python train.py --d_expert=480 --moe_layers=[0, 1, 2, 3, 4, 5, 6, 7, 8, 9, 10, 11, 12, 13] --balance_loss=0.00496 --num_key_value_heads=3 --norm="rmsnorm" --norm_place="pre" --rope_theta=10000.0 --rope_fraction=1.0 --init_std_o=0.0 --learning_rate=0.00323 --beta1=0.95 --schedule="cos" --max_seq_len=1024 --dataset="wikipedia_en"
Below are experts of layer 5 (counted from 0) of a mixture-of-experts language model. Rows are named router (the router's row for the expert), down (a neuron's output weights, with its number) and show model dimensions 256-383. Each number is 128 + 32 x the weight over its row's rms, rounded and kept within 0 to 255. Numbers have three digits each.
After each expert's rows: a language model's description of what the expert responds to. This comes from a sample of Wikipedia text that the model never trained on.

# expert 11
router:206180085109080089169124170126175142062132134145120160065131135102109105103128115151110124138119090121106116146121130181106177144138140115060121194177070197115068139124114136129086110171097142079162074146153145094099129122122112117140135085166163108139153095096086142124119154126094086144113107128178150102116176154066131079116152139163152128092141145090127137131059189088062119108163
down0:103028165068070088147167067136086118128081083158101155089103135120132150124166176101151129104129113115111141163093154154100120176169140155149076115133154191129071084112101184077118088107089137187108201162153102173188149128153137159080116172090116122117180163106160146106117147059156096124120137148143082149050102154139122141161137146175139112094166111056147108108102075101101120162132
down1:169143059113123059093069156147198091113149097141165130144180163123153180118104092178124127084137117138101142100117108137133130144101170174151121079143099165142078103117164146167134193121103072107123120124116166110106148138171206175098148093184114104120132130149104115120089125113126189131104089150147183121153207112133132139120129141190082076178149179171154110141111162144135133189103
down2:098151157118119119138121130091114116160089082183114154177171179113091127110129124096109076150115151148104122144158115121082116140100167151051136178098126111132110105128149075124081111100108167086060096100154067112136106119139166128140148153186138180166131073120154125168079088114110110212142148074084120088100129124159121126073090150123126145190098190104119074040152112144132060144114
down3:137048066150102130098138157176101148124062102075145133090172108112103160048153135169173105167146135097114102123123157179145115065106142155153042136132112104118159116133119109091112108101070120168086114123099209079116121183132135134127091098150143110130179086154163079171128151159111082114149090128088107152115110136164104162107139114140142180123148107104127156122131091133112118227132
down4:130149086094076110102081138178119114059188111109113127104162105126110106101102124073154111140130184125131114163112137153138146092131173146131119125106124119106118132090158104101123140084055110118175143112145072139130145109156119138113099125104087113094119111140108075111144151144150133085135123153137125126147114079132143168138163114168081134115138117085149158143168112123167114104150
down5:132161183080135077173121205111071118124068144110120105121097081140140134118084178103106058224117165130212105137154132116138127167047100139161117128133120116096143147063146109077158149120170067131075196117117121139136126157101154135169124127038120170157152128082110109122112105113082047144104171109182086110095166122144106138097113135114111122172182077103149128157094146141072095194149
down6:113123136157105125107127136125102111126162116091138099143108157115092150108134135123146145128201113180119159080104146118136117137183099132083133159122088130109110137116142112187098138074098165140178069171172171108122086051139043157119108096091137191128152118055160131124169111129122137132119101077122110091142127084080142142083176127146167149135114071176162106148116123148157099114124
It responds to: Prepositions

# expert 4
router:106102147167132105109120167148067124123185141145036125162129168187129140142084184116140078117115120133147167135113138119172118141100162148112129129124135112181086101119145088089144129098129140140092109155079090117164118087139070137129108190092169144156099142170074166129147110129121111141116141115173211127120094155103150120166106097143111134084132166174084143190155104160141125118182
down0:085070137157110120099143086104129109138173150100126084109166053159165083122114109123190091106063189122102059158138137145081152109135120133122124143123164153090097120171033054120102126134084146101142180196124163102169130100159132157134149071111115192117087142158134120104125140097136077143130125112061158179146150198092096116180086123108141081130094141118105121113097087080042098169104
down1:090110104115115211135199152166072146115177154117129096131168108141101091050092138084122133122162075121165143159119097110090119113155142123150157085147081118127130110180092127161113185131110105173091153104137096089126134112150096126118121156176148165152087146130207155184106125204087128143103138128133117112117136115122122057117135120114119156099108137133142076091122122169166064123154
down2:150163127120078145111091092135173099174156119112178141155090119113154142095114160089171137135121164127149082134157072123109130116193106136048093134145122096133151066134144169147087091157058124080091116083129111108105156115114165136169165113141202127118108158100110158105126138149091135140110139150151205136146133098134069112078180067093130166095172124087131104100100116163088132094107
down3:076147113157120136122149151137141120143144140125110102168124074077223168164083110095150056136064193113140144058148097115061098154139124151159091129109110161109171094113152156083103141095141141152159200113132141104196129111105117120123212145078095102192123087131126153106151136164179128076081146158134110130077174194092117126122136156143151119139099127140151114131085151076162120125178
down4:180051157205147126115156159131165141163122097120112144147135046145093150151110136161120136132073097112113066142098137158144128131094076095119137127066103130180152088125173131177179131168094153195144119130109084168137101090119075128118181115146109117131140064155161123122154174126125148149155132127107152077069111156109076139175170115167086145155101100118128109201081118122138130102098
down5:114143135156128146147144126132113124124114134149108234082182167110139100109095112153136129102134153156168121111142114083156080152137139115128086058145129131078099079105114110094140134106018106144204098109087107133130152112102158085166101156151107023089170166108095131075113122143128147107141112094106132083128157119149116153157178092135090113121127131126097115138080165131146134098154
down6:115092143060120212092135108125137152149124113129140122140094157128139103119125137190125099189100124147115106153179100177122181172124125068174158143119151089161098092147132128166122124100118078095133119070106169111079063111129094122117070118144160140143073158119180125134123154138114113088146117126177147152133079146135129158106101131093092077131152133162095140127068124149146137107102
It responds to: Commas and conjunctions

# expert 10
router:167085123090112139139093105113151134061109157165148052156130101106141154169130197172144143145151105163104169157080115085143161123110112117213199086165138082110111080159126119152138116193134172074118116139057163121145127151135118151128136147139116166138095149165177208106091130132107198167093102106131129133071174110134154134173074116159099121169118145145105114143106098211112154080108
down0:055130140190218031185173140145080093100177084093178098108139113118081125155102060097087178153143127127162102081159136110097130086137134112066167099114141102073122075110097094143132125148153148130145133141055205146116140141137091089106105156115033127100116146159102086073063140153085152063075142152192103132116131075093139133144102070131091084094100144169142130198156111122141152134130
down1:166135092164133148127124125146097163137060106096162096119110204103107147109131129174143143203123141126174131149143130084144128135146138130156124157118162046160180150160095101151111144105158097168098079141122058070131141098130091122177111160166150153109160122110079146103087179130103123148133082207164131126163130137150130121185152119150080100152104152142155114118119162139182125161156
down2:096142163114092104092144154122111182189110119125128167168135102075084126158137122150133097102095118141157097138143115144123108123145068109157154135126094045118143106103127122087096145101137157101105110125105092074153109130125154140105131149140105096100105134130088179123174118149110123106107135180140123073116161129163167119123117146137070171132091133089110125194137142124125099144106
down3:102123131177112093149141119194160120112176135089157142192108096148111144086165098117109154096090153168170132085083140107097154079105123072102100151103166085118195125078090111172113107148124105086093096160110166159147097105119119104121129094115136105150133165114151146116080129114198175180153122119116098115181087099098130158115168149149159174165081142096102156117127136133100155197159
down4:161145123131150126164188099179094119112158153138143150097103122083152171164117079184167133190192085109122136143124150197161160124122083125114112131106098108077151121062125097107142092076103122074078129121089109127034164139152173093126145166098119126172099106140135103095183115137108141123129092125173107156161104107115102107102139179120141145158128103140120153157133155143181089098149
down5:164120116184118119146111169106110147141133097116056151126121101137091136125132100117111130172112132144150108107089177118107075137100103095166176113117011148158131130126173155145092136128149117191125087097133139119122125100118143144122128163148125130096084095098070100102149153096147112082171084081182144081078148144118125156151104120114082085068165094135187140138169159080148118150127
down6:174078174157152119144094165160133084117139090155153156096148096058103144127098164136103170115142115107144206162158092174141155150106094152161111169112113197153164114180154039111133169138150136123129180167126100176128165051090145087117142144155113142098096137071189133106140156131112105138135153113081078083127173172121139142080171126081110141118125021098145086132047162143147127094126
It responds to: Sentence boundaries

# expert 1
router:090093139128095122100141210119061156184089072086123159133125139111111125128186153136113099133134093138144131102134138116099140145114116083111202107197178125118141135182100119147148181195153170166156122168182147118167100133151097084102134092130128166110094084111136150149160073110175076043069113109119094094147112116088150132159121123126160087121092149113182142078111187150122199095112
down0:107059116191137105135205153197163155246129067160120082092123160178091171140135088089134147129119156171160080141197068088148132103151127128149150157089111092180143080178111197115120051124143173105111065103124128142130181101141106113031096125106097146104131090135131142131175175056081127064069165121124137104158141151174112137165126122150166158171165134159148107107133103117144120089126
down1:145185114125121167065151135098159160140070158089133075100114088155088136136150071070156034121090119088093131135143142125169144124103050117113165046150092170114136123104175096170157124083085124138124103141183125136131098160120119187072096126090106101116113144134138095098119107126082110151162135166164066088188085152104140118090083137113145132182125225153142128099158103112074178140086
down2:068102130147091122185151134162122107122136106131166141135121160094061161105172102188179087122084134089120102119103089077138120144143147139121087121208113164119109097145136135147137114129159118131117090141149124131139192135117120143143151176184106141078116105107123155169086145150114070114119151109155117127098106187101148153159134154102108167091081154135164115067126143201131103125090
down3:137150099149174196085156207073130101115078137110121076150157072146101145093161104173135089096145125080147121118178085105125166098117134145170106107182141183135119156140153113160144128128143115119087121161130144108117190093163141058117097155136132181119110111102189118081118130184125150142071060148077147148139101095133162139101124062099106127115103154130127104176153120122188132127107
down4:114144096120120136135123183175140127084150072092126092171115149161094154185162154083124068120102134097162124147096174115113181107118189102076163129143153142131072135112126155114141157120132114156112122062164114165097156233157139102169175115111134125141112135129140175135183068114108103104098123149189151111107094072181149158116161141107181128135113140097143113129156117121125149091099
down5:109134141159106127115131107124193145116172116114123155112140137073115118149080146109120141157158123207191122142146152171109147088176129148104078173102125118143068132143113122138163141048184146146136121140154123112086115140137080132130146177136117124137085081121103175167065131150070126121150095166093119147138103151169186113225114111135192133143128133157130133108122125135107169138063
down6:123150082133173164187077158151108109106147133137098132161125145070170145140074108056155073133121095060155137070113143168114110103132118116152085093110059127087124112178175195129107162115096171124114108143128088170116110155095130111080153125153134074119134073099086089061127148136145146103107115141109152151123069156124133067169145118127123101129097192106134100139122088115099139140187
It responds to: Line breaks, section headings

# expert 6
router:158100144056138119141097087071120124100049128103119156126125169063097098114092119106130103136110096137168130135179069206149145178156132211126122128096100119137145126093127167147055201091099138143116147153136097124105107126102131096163116095104083200152095101137070092133087161156120101090133109115044087071201144220166091141098150131009118140204109109134129107074177155147129139152116
down0:113112171108103156062144132117090101118132176081145115131054131112166120122132182139083160151155182138160025105129146154143124156112144148124184156142132105142135139174118128155151106137117161028071085088097160100130155160107119157159164143079156165134075127166129125154087102115135061139122088146151157116128060074133178162125149085161124128151110184074118101121081162181121173167070
down1:139108079159081118156113167128155097153141133171074056125157131119103064182107108088145164139104142132122128122157104113135150153153092102135100133077142139038097165124154102151132156171097127130140088109109118126065134106139132129087108081131126060036117111144145078090130101125111142093143112117168096144056124121163126114134134110126154098138136072142142167070069145121169084205108
down2:200129138101149162128077190141129179115111054157090119207135061081158098176138140048141100096099061118135110117146096142161101115159134130128134165137158094119054121132112106145142095119081134132136132092154094122118070145125162191149106108129109068138174154106118109128155115139141129077134082110184111093135154131102166133096162068171101123162104146112117097117129148193136109144176
down3:136162046177131130147134124157128089060107088135071071147135145087124115108147105182059130143126123159135087192128102118156195133084107087159101125185119117136116101136129067134105105086096103153151105177170106150145174104131091137205090138178122075140077084189112129111131135147094069116099090183156124109156130182095123125124206210098146139128099113156152108145123143122115115137155
down4:165156150126135136072107165148153154112095156160122090159176154048141152130106140095091162108136138100129109114142129111113169119145177112116078122136171203160078094120147159189132096121167161059118119144161142082055081104106133130110042201160132135092093082134143119127124119126165148157088098168124137119108151146121094178150101144079097122062139147153199126072170171123132076134168
down5:108119163141110209139111093180122118127134174105136087172173106196110111163097133148096155117127131142041095147097104085155119138160086154096118129103101111140173142181100156099113100146142075095181123118139135151115058121088122134083156124108128134145114207140154155121150126195161120163168146104061106023154132127174110136062127120162019145144121145111127104114153123101124162108124
down6:108124130149148154045128144138210119135144167087119180170061198153150140131102142153079123135136178150153108122088097160163144144094099201105067121125098156169123144189182167140123130093104162150083126174120105180150121132097163110145144109082196119141061064131121164111097167137159040188101110119115083140134111091099135176129164149154151183148138178176135096135100099186138144122089
It responds to: Careers and institutions

# expert 3
router:074099079032097094133113142124150160134127174157140217130105158119141101064104090140130153153165105094080133187077176124142053136187114134143137156122123147131147121095111102074092115085148134186094078122154123138137136150175147131113098132128191162154097115116094098191148137138101084140096094097068167141161199108105124174107178117138168112158127118099078118089177088106121193088180
down0:113046096130133097115125105121099134145237181157108103183105068126188132111124146089167107144107086081130135120163141071092072121167131160138104151079186091148112124118110123158165164110046085129157109131127143182123147148114180175109087109114102176113106166094169179119107126101128103101201074122121126107096125173110105184136122094103120111102132102083175148094198113123107115112195
down1:146113159151187142110127150132097139148153131196133131094131162157148112149101148134160094083069153142131129111155081201165131127087120098181139133125132102111141152171120116135109100144118104099164136140134138135157145147145126114150094158154078141146078173133124128161116098108178107111120188112195122138124147120194080139113056154137115125102111118101116117112070168183139127097102
down2:106110127123091113084158150127164107134065155187121216196176094119155110122120097112108163183110164185139146135143137120166140131126132102125146138139186133118106131058082173141099087161173192103111146113108116124193152132151108133090151163144162107171114115077113149120165118116126063160123076189150141187148151172132161101177157139153102072107117163080109087105112118169102127116072
down3:128090041156155114124068130126139131139182091102152115090203139158155115051117098122121089139124084122083087067120173102151144135136076172145156095148098152174106119069121132101135132105128143162116132141059108124094151118153086148182134136097150136159114127082181119110142179142167097138128153109101170072150171127131181136109151107211129139097164135147156061142116121124105161102121
down4:165177166053105095152158123153123175126169159169107130130138167178046124103115107139108085166151184142122113167190112170115141147100101119105133129080123164078110158116149115141153127102121133094103116144142133119141123073173192115165088122127129126136139113117126146134172112077112150096115154098105143083158091117117089177112109081152152147070207073149178143104074148135143112141157
down5:142149128086117162114148155103138146085104128152145131122160167165126185152137113137119157101073168127109157105103145111140108143088221150115105102047154115183160127090106077082089157090150132026071102109102094144119157133157146127176145160143098146186108143161136142090065081112185151112073130154165145034085156113134187119146110117172169146140172148107128108128143079130087132165107
down6:087101175141187168173129175193157062161107118096108116091074144110118127175112159102132100102158128060079098165076129094131132147205086109112101120116096133174153106106095144146145133159159176115116220125150111137124121122132124110134071197134164133139179166161108075142111160145144119132123183191087115137149077090159097088118170159110146192105168172160100046083153165150125140110143
It responds to: Preposition "of"